Below are experts of layer 2 (counted from 0) of a mixture-of-experts language model. Rows are named router (the router's row for the expert), up (a neuron's input weights, with its number) and show model dimensions 0-63. Each number is 200 + 40 x the weight over its row's rms, rounded and kept within 0 to 999.
After each expert's rows: a language model's description of what the expert responds to. This comes from a sample of Wikipedia text that the model never trained on.

# expert 48
router,182,235,180,124,227,73,173,186,165,206,156,161,207,146,151,229,206,253,176,183,205,152,275,209,180,202,249,162,197,195,229,254,252,244,217,185,276,234,152,205,252,231,193,249,200,241,191,171,216,224,230,124,198,225,202,159,150,236,222,211,279,166,184,244
up5,260,252,158,178,145,191,253,134,223,198,276,159,164,157,144,279,162,258,211,188,193,191,163,97,257,213,191,180,179,161,180,181,150,135,231,208,222,125,180,234,244,248,235,133,231,236,192,269,213,298,273,236,200,184,158,240,207,223,231,170,191,237,111,193
up6,261,194,207,193,152,182,286,176,218,236,206,171,225,186,180,220,147,187,152,170,230,234,159,145,148,204,250,217,176,213,235,245,226,246,185,233,213,152,141,214,223,327,175,133,178,235,158,216,130,172,126,178,198,209,149,256,179,247,216,149,206,246,180,150
Role and organization nouns

# expert 10
router,251,244,194,199,207,165,198,214,153,214,229,201,225,142,247,161,243,221,251,155,260,178,174,214,310,152,221,175,202,185,237,186,274,177,182,162,153,142,207,217,234,207,209,197,269,180,258,234,234,209,143,162,256,221,256,200,181,149,187,214,239,269,257,142
up0,237,173,217,289,201,125,91,230,120,215,198,162,236,252,185,221,248,155,218,213,301,220,220,101,211,243,150,185,168,195,168,210,159,242,216,252,207,245,198,181,235,161,154,238,226,221,156,151,180,176,205,270,236,213,241,213,203,160,228,187,265,197,170,237
up1,192,214,241,174,166,180,158,228,150,180,221,212,191,209,103,225,235,224,208,212,188,223,167,140,155,180,246,156,169,199,252,172,194,241,195,189,248,200,260,270,109,240,251,193,251,210,180,115,158,157,172,201,245,236,116,320,230,202,268,111,240,196,178,283
Location and place words

# expert 39
router,189,249,183,144,204,162,200,177,183,211,164,238,193,198,206,132,250,249,266,161,223,208,218,201,191,222,272,140,285,222,204,136,141,218,217,171,149,196,205,149,167,198,158,171,190,273,171,242,177,173,248,206,182,186,190,248,183,130,150,216,215,234,265,228
up0,162,143,269,156,129,226,154,213,169,202,136,172,191,202,163,173,144,284,202,177,215,172,203,242,141,154,209,201,191,248,152,273,271,218,231,203,170,238,226,264,221,214,250,194,196,160,189,158,156,271,235,145,187,249,245,144,137,159,196,127,102,119,131,231
up1,284,221,213,252,201,229,287,212,156,162,248,190,171,185,252,207,219,234,210,181,240,228,174,183,226,138,233,183,226,181,224,279,193,201,196,129,235,148,201,198,167,152,220,245,212,210,180,173,211,171,205,268,146,152,273,240,137,264,208,224,108,212,187,225
Word endings, togetherness words

# expert 33
router,237,170,178,186,189,186,224,168,209,230,266,224,273,192,143,119,193,249,225,173,243,190,252,140,262,142,174,210,197,264,184,237,180,200,255,225,258,130,200,220,157,180,207,194,188,139,273,260,180,244,208,226,208,204,258,266,251,207,240,247,269,287,247,123
up0,208,233,252,189,98,135,180,165,181,146,164,261,135,173,164,200,177,212,181,212,223,225,221,231,176,175,200,270,159,266,213,167,148,230,251,177,111,228,173,148,246,219,289,191,207,206,203,247,268,163,173,146,254,141,194,120,202,203,194,152,207,178,236,195
up1,215,171,224,191,150,224,233,173,148,220,207,238,267,212,193,278,178,208,174,146,230,218,147,180,182,178,170,118,191,222,198,261,187,208,260,241,85,194,136,235,201,196,168,235,264,239,252,207,181,287,210,205,116,222,246,204,194,208,253,154,201,251,225,191
Word-initial stems

# expert 60
router,210,222,270,261,228,246,176,191,238,230,195,217,249,214,268,215,203,216,213,233,141,200,257,226,132,97,162,199,235,260,216,155,250,177,161,274,211,257,213,140,200,191,141,142,176,233,218,175,147,166,224,183,216,255,111,154,193,166,125,273,125,174,186,222
up0,171,137,121,213,202,186,248,195,213,224,109,202,206,234,215,205,255,118,240,162,226,187,173,185,269,208,248,304,182,191,226,235,196,164,188,118,152,208,213,179,196,220,227,228,216,190,170,219,233,138,137,184,156,206,263,201,230,223,221,163,213,193,200,120
up1,175,183,175,197,216,164,223,220,235,191,166,258,214,217,144,154,190,166,222,116,186,229,175,230,204,216,299,202,180,153,203,225,162,188,189,158,157,202,245,263,220,214,227,196,277,193,193,219,269,152,150,171,176,165,209,223,211,179,177,115,281,229,189,156
Digits after brackets, -final

# expert 7
router,184,227,241,141,288,235,145,237,236,220,263,230,255,188,170,140,200,112,186,146,215,167,187,224,171,185,230,159,170,233,135,279,245,164,238,226,191,182,160,171,175,212,104,180,242,154,228,182,187,220,195,182,206,213,158,145,166,210,159,150,160,248,258,132
up0,226,155,222,176,151,133,261,280,173,143,141,184,151,126,123,214,257,217,189,203,210,182,184,232,248,275,143,204,254,217,205,196,148,221,235,208,242,178,232,193,255,184,217,250,193,214,190,168,262,197,187,224,110,227,271,136,218,180,177,176,190,151,159,285
up1,205,134,250,191,196,136,164,204,157,213,217,201,224,220,229,234,225,207,124,108,238,260,215,168,317,152,213,183,146,174,254,227,188,215,238,197,256,203,183,245,200,213,229,237,256,253,190,229,178,185,148,228,277,149,166,222,148,233,167,156,280,198,165,198
Football transfers, prepositions

# expert 54
router,180,216,279,201,157,183,188,143,199,169,117,143,251,153,227,174,195,200,167,156,247,163,226,243,241,258,153,173,234,205,142,188,221,194,155,126,216,254,199,204,229,226,217,222,158,224,199,201,212,168,248,247,239,237,182,172,198,171,183,242,206,230,110,197
up0,187,124,184,164,210,264,174,241,156,116,233,150,231,207,208,212,286,171,173,188,261,211,227,221,211,268,145,224,139,174,163,207,269,216,167,112,233,193,190,164,248,200,256,231,191,153,188,272,176,198,238,212,149,264,225,233,180,205,176,310,117,204,176,187
up1,215,215,165,222,216,236,211,172,252,167,210,194,225,261,138,206,232,223,206,204,193,286,206,234,177,216,182,216,176,222,205,251,147,174,221,213,207,221,149,288,185,209,98,155,194,152,145,199,193,191,199,100,131,194,277,196,210,219,206,160,222,148,269,253
Sentence-initial words

# expert 34
router,219,175,167,165,180,143,241,154,259,238,192,149,195,164,196,191,238,214,165,184,254,205,221,174,197,186,263,135,240,186,227,166,222,216,205,287,209,116,171,229,172,153,232,189,172,243,230,308,239,217,197,191,242,156,207,181,166,240,177,174,226,197,194,207
up0,209,198,171,125,281,213,198,218,187,263,143,238,201,181,200,303,246,221,213,181,149,193,168,196,275,151,212,263,174,139,135,212,156,79,232,189,216,169,213,244,317,190,194,166,214,151,193,177,179,233,197,212,157,169,167,220,208,187,215,255,148,220,191,163
up1,192,239,204,223,275,292,260,250,149,144,178,213,176,117,197,236,208,136,158,195,214,136,170,171,238,233,201,207,224,227,220,254,219,182,217,187,183,120,210,313,176,174,203,131,170,159,177,219,195,229,169,220,174,212,203,174,285,217,232,171,204,224,188,205
Creation and release verbs

# expert 59
router,226,220,206,188,151,171,193,201,242,200,234,187,214,182,207,189,153,208,251,130,256,146,93,122,181,258,237,109,239,221,165,198,187,225,272,244,186,184,191,264,139,244,228,222,158,196,165,177,306,235,164,201,188,166,217,214,220,241,231,158,262,184,166,161
up0,238,139,207,246,176,263,234,154,228,194,194,183,236,216,177,243,250,171,267,235,217,326,193,198,217,189,138,215,157,226,156,194,189,220,138,164,197,161,166,170,270,156,241,204,216,182,290,228,204,179,250,209,260,151,201,231,191,187,223,210,223,149,210,241
up1,235,214,223,207,262,216,209,213,138,121,165,214,181,215,197,220,232,215,180,185,179,194,279,194,218,189,216,252,169,232,194,157,213,170,194,146,112,176,230,203,262,183,249,277,210,217,268,205,226,139,141,249,136,215,185,242,129,261,167,261,228,251,219,187
Career verbs and breaks

# expert 46
router,229,265,175,150,99,238,187,191,199,228,178,230,224,230,223,185,209,266,150,251,211,158,145,185,256,217,176,271,217,141,202,250,257,224,161,215,200,192,182,149,213,225,257,189,181,167,141,290,199,214,202,170,213,233,213,164,188,191,245,154,240,256,116,201
up5,195,127,268,163,187,178,192,208,199,206,119,240,232,173,206,279,231,212,208,232,214,159,186,275,112,142,244,205,227,204,118,148,191,235,230,137,154,200,174,197,210,217,220,225,240,180,250,213,204,144,210,240,207,175,229,242,198,141,123,169,267,145,222,254
up6,260,218,207,127,133,191,218,249,227,198,232,244,176,225,161,162,120,202,171,207,281,207,183,187,197,216,211,214,204,182,225,224,189,191,229,133,110,247,255,210,193,251,258,192,245,207,207,163,167,192,139,166,223,137,189,221,139,209,148,122,182,263,127,225
Capitalized political words

# expert 50
router,191,172,205,233,231,169,235,208,189,198,204,266,119,203,201,173,271,180,172,218,247,187,219,211,184,161,151,157,181,125,178,179,176,209,166,295,237,113,152,242,185,245,180,220,206,242,156,142,165,228,257,230,202,187,196,162,191,177,211,180,152,153,181,292
up0,171,297,190,201,280,218,234,216,175,165,262,233,221,161,183,123,255,207,194,209,197,183,237,157,190,221,145,187,226,186,214,182,185,154,200,182,247,188,202,215,171,242,279,304,160,214,108,206,176,230,205,230,237,195,238,204,214,199,216,213,217,199,244,203
up1,166,231,277,197,211,193,176,226,182,201,227,179,246,188,199,253,189,176,199,166,215,112,233,201,222,249,220,200,200,174,194,222,245,216,219,197,98,290,215,180,195,182,203,188,182,192,198,233,222,157,186,250,147,251,246,177,135,206,133,173,244,187,213,190
Group and taxon nouns

# expert 25
router,241,244,245,263,205,229,153,146,258,168,210,161,225,202,215,299,188,167,220,221,177,169,188,207,116,182,207,246,266,192,238,286,205,220,173,195,179,210,231,179,154,236,143,228,160,171,250,206,219,150,74,142,221,227,153,201,148,184,183,224,177,159,172,201
up0,223,136,186,193,172,212,280,211,219,105,193,179,209,231,219,295,158,210,248,225,138,185,170,227,137,242,221,170,222,142,134,238,175,197,221,171,178,177,190,207,184,182,218,238,245,144,197,179,189,226,144,195,193,202,178,268,204,153,189,248,194,279,226,214
up1,295,128,246,155,190,166,150,208,190,229,216,193,205,206,184,251,254,223,201,223,220,185,153,213,238,271,187,200,132,165,183,230,175,264,184,196,201,206,241,215,185,166,182,221,155,186,163,218,244,250,193,237,164,265,173,201,161,170,165,156,219,199,208,247
Passive agent by

# expert 6
router,189,217,167,154,207,212,213,279,227,171,177,210,163,283,223,175,220,150,140,211,226,150,163,268,289,206,207,251,217,219,155,255,135,274,255,217,230,215,212,255,223,259,186,261,248,179,172,191,236,257,181,199,203,149,218,248,196,102,198,184,255,159,236,223
up0,205,182,189,274,167,228,282,138,133,203,201,184,190,259,209,283,179,183,295,183,168,213,197,204,214,197,269,189,176,157,251,228,147,170,193,228,147,217,247,146,218,197,191,193,185,182,214,171,221,242,239,153,216,132,256,290,167,219,123,151,291,83,238,194
up1,168,129,132,162,136,266,176,230,238,133,196,232,225,157,185,252,170,190,184,187,195,138,142,189,249,222,125,257,205,240,246,198,206,234,223,116,160,178,155,217,210,231,232,137,201,150,229,247,319,171,264,151,215,238,150,238,188,252,225,183,219,193,260,154
Mid-word English suffixes

# expert 36
router,200,234,145,233,185,170,180,208,155,204,243,157,208,233,187,289,167,238,207,149,218,179,275,210,219,147,147,147,214,182,175,198,213,182,166,230,188,254,222,155,235,236,193,166,305,203,218,142,173,217,231,222,129,205,201,129,185,247,220,225,159,149,206,172
up0,196,207,215,177,220,205,120,147,161,241,154,233,190,197,154,210,241,223,134,233,217,160,196,240,290,154,217,222,160,145,226,204,168,205,202,181,193,180,261,269,163,223,177,261,191,155,250,204,202,153,184,259,256,153,182,291,235,126,250,103,204,230,199,201
up1,163,208,207,204,190,169,179,176,177,183,187,183,214,276,167,150,219,219,170,198,143,166,175,287,185,222,198,248,241,138,204,188,253,174,278,251,220,161,218,226,192,184,216,232,187,148,111,241,195,228,227,203,166,161,158,223,235,218,195,176,230,266,210,173
Past-tense verbs, pronoun subjects

# expert 18
router,160,225,170,166,270,166,243,181,213,203,270,163,207,216,214,242,188,232,261,229,233,245,217,240,170,228,216,194,128,207,264,165,90,173,221,180,224,224,222,214,260,142,200,239,120,190,248,239,206,169,286,170,151,155,235,192,139,241,159,244,195,216,194,270
up0,186,183,173,150,219,207,202,219,166,178,232,191,170,177,165,179,197,148,168,199,176,123,160,202,211,189,161,174,214,242,201,256,169,271,221,149,209,211,104,167,240,143,202,290,228,186,233,218,258,184,170,187,200,183,250,225,289,235,169,242,207,208,274,223
up1,203,131,170,106,233,248,197,204,231,138,169,277,230,265,110,259,183,178,135,198,171,162,183,228,197,263,169,251,207,212,177,171,123,164,244,188,229,192,234,158,246,144,182,252,274,154,217,237,175,153,228,250,207,177,225,259,146,169,179,190,148,226,191,258
Commas, -re/-le pieces

# expert 16
router,177,249,191,183,203,206,205,200,170,224,189,174,228,205,195,246,136,224,198,192,186,175,251,171,142,191,235,161,239,215,212,180,194,165,207,209,237,240,176,203,192,232,186,225,253,253,161,110,191,249,109,139,188,227,294,124,221,189,122,196,154,231,200,204
up0,160,100,198,185,195,174,191,296,216,195,186,202,172,217,210,192,194,128,275,149,192,181,185,116,238,214,128,191,206,192,194,213,209,203,204,125,224,180,233,209,294,229,297,214,194,244,226,210,223,159,237,219,172,153,263,180,190,184,194,280,201,213,175,247
up1,202,171,218,201,184,230,199,213,201,152,166,171,143,194,189,204,173,109,273,147,103,229,128,198,166,193,162,235,209,155,203,298,250,185,188,176,203,173,264,164,260,210,182,175,206,148,202,254,236,230,198,219,196,191,244,210,221,222,253,222,296,156,210,209
Sentence-ending punctuation

# expert 3
router,206,209,141,181,203,222,280,128,272,244,268,216,233,259,219,233,169,259,258,121,190,237,195,253,178,165,185,208,229,229,149,186,290,186,298,210,163,150,217,202,252,183,259,185,174,190,230,225,176,169,218,210,235,198,154,202,215,205,155,189,164,154,225,191
up5,238,198,282,250,211,190,182,217,141,77,261,186,166,175,140,214,199,231,191,236,154,196,156,141,217,226,221,124,226,196,213,224,145,220,157,166,176,172,259,194,140,114,195,207,276,257,193,231,220,211,221,231,189,212,241,71,250,227,191,193,184,229,160,240
up6,157,198,268,181,242,213,230,213,156,228,250,133,196,213,224,254,219,145,239,105,244,190,236,184,218,244,164,195,138,257,203,181,265,211,222,186,227,150,135,167,213,188,163,156,144,143,139,105,268,246,204,266,206,214,166,261,143,217,106,211,242,226,236,192
Name-particle word starts

# expert 19
router,195,195,123,179,162,176,234,252,162,201,176,202,162,223,136,147,257,168,133,222,205,222,134,194,269,200,249,239,190,131,199,250,208,227,173,173,238,164,184,181,216,194,202,242,217,214,174,225,216,173,260,228,225,137,206,187,268,211,185,181,279,189,234,236
up0,232,174,226,262,201,167,169,187,235,137,208,119,208,199,204,188,181,249,183,153,123,120,220,172,222,180,157,197,135,164,219,256,163,165,228,243,225,201,198,237,243,142,226,151,159,268,153,225,109,212,195,221,170,238,216,314,258,250,247,265,231,219,296,225
up1,214,279,195,199,213,81,215,182,157,227,209,168,267,174,168,199,206,239,225,235,218,208,174,155,166,187,185,221,210,122,216,248,214,196,186,118,171,198,192,211,214,299,185,270,178,187,260,171,249,237,165,214,241,172,163,199,149,197,252,146,295,248,138,152
Section headings, media production

# expert 61
router,208,252,171,204,174,193,201,171,230,167,167,167,192,126,250,204,162,201,244,223,174,170,190,235,96,262,98,168,258,257,193,112,282,216,247,241,178,246,235,141,211,173,238,168,132,218,166,198,239,162,230,174,223,295,215,176,109,219,235,214,139,142,182,174
up33,226,187,153,186,149,156,206,209,208,213,242,158,218,197,210,216,181,208,274,141,222,209,149,234,193,321,195,221,172,178,214,218,186,193,171,187,134,186,209,190,206,238,178,106,158,191,159,194,254,312,189,226,219,225,228,212,163,234,254,181,153,253,222,185
up34,234,160,252,186,148,198,71,156,217,229,221,183,219,228,116,156,255,186,200,185,211,215,254,178,196,197,195,207,97,96,209,247,194,175,203,172,247,163,225,221,172,234,183,255,238,171,146,250,275,149,181,219,203,191,173,192,219,180,229,140,218,194,242,266
Indefinite articles, quantifiers

# expert 56
router,204,219,257,255,252,214,190,227,246,246,215,233,140,254,175,239,264,116,137,219,241,211,250,203,197,265,203,241,125,194,226,223,181,166,170,232,127,208,199,205,145,173,157,255,210,220,179,265,185,195,248,251,115,185,112,168,227,184,191,244,227,191,199,227
up0,190,216,195,207,262,208,272,142,172,82,218,121,168,236,185,157,159,191,225,132,305,216,206,181,182,174,202,240,220,175,204,262,224,198,213,163,168,212,249,246,243,204,235,169,109,286,170,224,189,198,219,241,148,155,200,181,214,175,228,215,242,191,232,171
up1,162,165,223,72,190,201,189,295,163,186,228,258,201,192,157,197,171,228,223,191,169,99,172,242,205,188,178,195,176,213,166,234,241,207,184,242,177,192,159,257,315,187,176,175,180,166,218,148,166,273,189,209,174,217,224,186,195,194,243,250,249,173,242,185
Infobox ages and coordinates

# expert 24
router,240,242,201,205,162,193,180,247,261,232,250,146,202,240,196,162,250,237,200,218,196,236,195,207,206,232,152,270,201,211,196,159,220,194,268,222,235,196,199,134,217,233,183,206,114,198,207,245,149,269,261,241,155,196,222,119,225,241,131,207,218,236,192,181
up0,215,155,167,214,225,234,97,212,207,159,260,191,158,191,99,140,173,252,262,260,235,237,173,221,162,213,260,228,232,182,175,128,195,213,206,211,217,239,204,233,198,202,192,202,185,222,150,182,218,260,222,175,180,138,256,162,151,238,252,295,229,179,185,211
up1,245,182,173,234,138,259,278,175,159,247,126,196,160,200,209,167,233,199,143,199,199,162,222,221,206,226,206,211,147,205,178,220,165,146,109,166,245,142,205,217,187,316,286,156,201,88,244,212,162,158,260,252,214,156,167,234,242,165,196,164,263,173,177,187
Sentence ends, next subject

# expert 47
router,192,226,198,201,230,230,241,221,115,236,191,190,250,249,202,176,207,183,219,232,269,164,252,196,186,153,219,84,118,234,118,261,181,199,182,222,193,243,211,153,222,141,226,215,193,162,129,164,215,249,193,187,166,191,264,123,151,133,215,209,170,163,231,244
up0,227,194,148,198,106,166,174,218,189,179,265,241,176,241,184,228,184,126,140,186,158,214,207,233,249,293,135,197,202,188,186,139,179,219,164,225,245,173,142,202,230,167,214,141,236,172,181,189,203,237,230,160,244,188,291,236,236,213,104,195,196,199,176,184
up1,172,163,150,176,196,232,155,209,164,138,214,300,169,243,115,195,197,193,196,211,228,204,227,153,252,201,160,257,139,234,184,178,148,146,234,222,221,164,176,199,189,197,231,165,144,151,233,156,210,190,182,160,199,157,201,202,246,211,218,242,193,221,243,214
Word-final suffixes

# expert 55
router,214,207,203,251,182,247,169,189,225,192,176,135,144,180,282,205,210,227,157,177,199,270,274,202,167,164,222,173,262,255,237,124,227,190,195,202,216,254,168,136,233,214,202,221,191,130,174,199,191,207,171,201,199,236,144,140,146,180,190,244,124,121,161,149
up7,213,231,171,200,183,228,115,144,207,229,163,161,202,208,160,186,189,196,249,188,201,282,214,199,223,191,210,269,210,251,121,204,182,212,184,234,219,258,186,233,202,275,262,130,257,179,66,191,193,146,181,213,246,152,110,196,231,224,237,227,242,149,218,149
up8,207,219,196,172,170,164,262,177,184,170,226,226,179,172,200,198,231,212,261,198,130,130,212,236,214,209,174,144,199,187,125,255,193,208,192,184,211,169,260,253,234,156,229,261,206,194,150,236,174,219,202,167,180,216,153,271,241,214,223,264,156,193,169,199
Determiners before nouns

# expert 12
router,150,227,136,222,234,211,248,207,222,211,230,174,150,220,197,201,157,231,206,181,217,163,193,194,205,211,252,232,190,186,195,145,230,182,189,264,248,175,172,213,200,190,166,168,215,242,172,243,162,208,238,257,99,138,234,150,329,279,167,202,141,205,269,183
up0,131,214,165,130,210,189,164,228,211,254,145,241,252,199,213,128,175,206,224,243,274,135,83,222,195,215,173,234,157,184,189,196,256,141,160,225,200,224,186,220,141,195,172,190,255,207,179,271,211,193,186,191,176,237,180,251,164,189,221,128,265,183,117,232
up1,156,172,195,214,229,254,164,184,222,155,181,266,253,253,116,267,231,215,193,206,205,202,234,196,246,238,277,175,172,132,155,175,260,224,135,181,134,239,321,286,203,183,231,219,264,240,192,167,228,161,236,204,168,160,187,225,242,169,227,107,237,241,204,179
Slavic pieces, im- prefix

# expert 5
router,173,180,179,172,191,190,162,134,236,150,196,228,193,205,181,160,181,193,132,232,219,191,212,211,294,174,255,228,156,236,193,208,230,238,173,180,234,218,251,245,192,161,261,244,216,195,177,276,179,197,235,152,265,165,194,262,208,137,162,213,166,227,118,221
up0,204,172,190,179,165,236,187,210,179,150,182,188,186,125,146,199,222,213,214,154,217,185,267,183,180,231,138,168,163,181,187,164,174,245,236,166,201,183,177,239,144,219,169,150,161,141,240,198,246,216,198,197,179,195,179,172,252,163,234,239,210,194,233,249
up1,234,167,200,176,244,248,166,198,200,177,205,149,164,211,146,260,260,262,266,179,194,217,152,208,302,199,239,276,219,153,229,211,224,196,198,160,147,143,277,157,189,229,235,197,191,156,131,215,251,199,165,194,93,213,182,193,135,223,243,206,169,213,232,232
Reporting and telling words

# expert 38
router,273,227,172,203,219,225,232,175,267,214,151,227,141,128,226,174,165,231,188,215,248,180,240,251,178,203,164,88,255,261,216,179,171,203,253,254,135,207,259,223,177,211,178,206,153,250,83,173,217,193,194,199,179,217,222,212,201,156,155,176,139,142,192,167
up0,146,200,137,212,198,222,165,158,224,182,214,233,260,217,185,216,188,163,230,244,214,148,271,222,259,258,184,207,141,162,134,174,184,215,168,215,67,207,136,213,204,148,216,204,258,148,202,189,227,197,260,240,227,159,192,222,240,199,273,161,218,225,198,260
up1,138,160,167,252,189,203,260,207,144,152,151,230,153,238,234,240,217,222,186,163,144,208,163,166,232,269,235,205,176,163,228,228,174,232,278,117,158,103,275,206,190,182,162,189,203,184,255,267,240,220,218,163,189,220,263,253,229,200,203,205,221,213,228,243
Of, and resulting clauses

# expert 14
router,210,182,200,267,142,157,134,167,168,189,173,205,192,157,203,208,224,233,126,109,138,166,243,195,253,271,274,221,209,178,234,170,245,239,142,213,264,246,252,226,187,218,242,251,226,171,136,182,190,214,136,158,207,238,194,269,273,152,204,212,212,233,167,187
up7,151,84,137,161,197,251,226,234,173,209,196,191,183,179,216,217,174,163,200,228,174,186,187,266,164,218,213,218,203,201,163,216,169,230,178,228,213,210,244,238,154,116,247,178,222,248,154,116,253,169,247,283,187,216,149,143,259,146,147,161,178,211,257,230
up8,203,190,197,200,268,208,187,175,183,128,166,179,211,193,218,191,192,183,215,233,231,95,214,83,144,242,208,202,262,159,275,232,179,267,250,223,184,206,210,219,226,183,201,282,119,293,234,294,256,206,206,216,201,156,251,207,177,183,281,191,217,177,238,166
Adjectives and quantifiers

# expert 20
router,162,142,173,108,211,146,273,190,190,167,189,209,192,187,247,199,224,191,171,303,134,175,166,174,147,191,154,200,193,197,225,161,187,200,221,195,140,206,216,251,245,227,200,174,144,173,204,202,287,193,132,221,258,242,193,226,109,194,202,210,165,195,183,193
up7,298,158,176,234,200,159,126,156,149,210,242,192,163,153,243,271,205,192,206,232,230,198,219,221,202,217,232,230,146,218,256,247,274,215,147,231,150,231,172,236,188,214,172,201,278,214,193,202,141,264,143,211,230,192,186,242,251,118,151,128,300,234,171,245
up8,229,156,230,217,235,254,139,229,130,175,119,177,229,168,203,204,201,179,142,191,264,241,194,199,166,184,125,130,152,202,200,174,186,226,198,159,119,235,198,161,196,166,199,193,154,217,158,211,207,222,213,191,128,202,250,220,231,248,259,180,234,212,204,154
Abstract and political nouns

# expert 45
router,150,210,179,251,187,232,156,223,192,259,220,260,170,199,254,216,173,235,192,228,167,215,276,159,128,125,206,213,228,259,188,129,226,192,123,287,221,258,233,230,225,199,129,254,161,156,167,213,212,158,215,215,149,298,224,258,241,257,232,246,152,147,160,151
up0,168,184,201,71,243,173,221,234,196,192,277,251,171,174,202,152,223,159,189,196,257,181,176,149,222,215,198,133,229,213,194,283,175,186,204,170,141,254,203,215,203,216,224,193,184,223,217,213,278,232,227,260,151,175,238,273,190,163,252,196,234,216,201,149
up1,209,199,198,226,159,130,201,237,168,228,212,190,265,153,174,186,184,164,178,167,263,230,140,190,233,243,204,172,106,146,213,282,157,237,238,183,126,240,189,221,169,231,238,173,244,204,218,188,185,212,232,263,243,212,256,299,160,156,236,120,125,226,175,174
Been and month names

# expert 63
router,229,186,186,289,224,183,117,214,178,197,210,281,135,186,239,232,226,161,178,213,196,181,217,281,119,222,167,163,260,232,197,146,225,236,204,198,165,261,221,142,190,212,168,286,201,247,202,168,122,208,219,179,251,200,189,239,225,209,178,203,196,220,203,252
up0,181,249,202,160,169,164,184,222,143,227,276,206,226,241,147,189,271,174,197,198,182,232,246,156,261,206,206,260,173,237,179,107,147,220,191,175,158,189,197,209,196,376,220,186,226,240,125,255,247,185,200,218,221,140,153,231,173,142,225,164,205,328,176,201
up1,156,163,122,163,177,178,224,194,253,200,223,217,208,114,202,211,200,254,199,218,246,116,138,196,222,267,285,228,271,195,171,193,221,260,194,218,166,146,142,241,223,225,240,219,113,201,183,268,184,187,179,198,247,194,185,156,178,235,184,177,255,176,254,181
Former, new, nationality modifiers

# expert 40
router,168,210,255,247,196,208,257,180,243,232,233,215,208,216,212,182,170,198,238,154,219,218,220,119,188,175,221,164,207,140,186,164,193,182,294,175,218,249,196,180,161,222,201,224,154,142,248,239,146,97,178,192,242,162,132,211,196,206,203,236,253,166,268,164
up0,256,125,218,220,99,137,181,142,184,211,150,209,157,191,190,218,200,205,215,221,269,256,182,220,224,164,186,162,154,243,250,209,191,210,184,203,221,187,197,260,271,150,283,161,226,234,146,221,267,186,248,238,216,235,172,165,232,185,208,214,170,252,263,200
up1,309,229,178,182,168,181,66,192,138,207,145,208,203,195,231,246,256,230,193,183,249,177,210,270,253,263,215,272,103,179,240,221,199,223,157,216,226,182,208,217,223,207,225,194,242,118,155,203,171,228,210,208,126,168,191,239,215,216,195,170,216,246,159,164
Contrast and album infobox

# expert 26
router,178,193,265,188,195,196,184,196,203,259,159,213,143,259,185,154,250,230,125,178,230,259,229,237,180,209,234,227,149,139,225,183,158,248,206,213,201,221,201,215,216,170,267,118,241,247,215,240,243,254,207,227,151,176,156,198,139,187,263,211,233,260,198,189
up5,147,248,201,197,133,163,205,225,131,235,183,278,186,174,180,210,167,185,218,163,180,291,212,220,219,247,208,168,149,221,142,185,165,207,281,200,165,180,261,156,175,216,256,228,288,126,254,162,241,181,122,150,181,145,220,209,193,168,197,226,165,267,183,228
up6,177,241,221,244,147,211,184,165,265,212,223,210,201,247,202,203,100,241,171,307,169,221,193,168,199,181,186,212,187,176,186,220,98,231,202,186,132,197,208,267,242,262,154,196,239,214,211,198,113,251,173,239,182,257,157,227,174,119,176,190,214,281,204,159
Sports careers, election primaries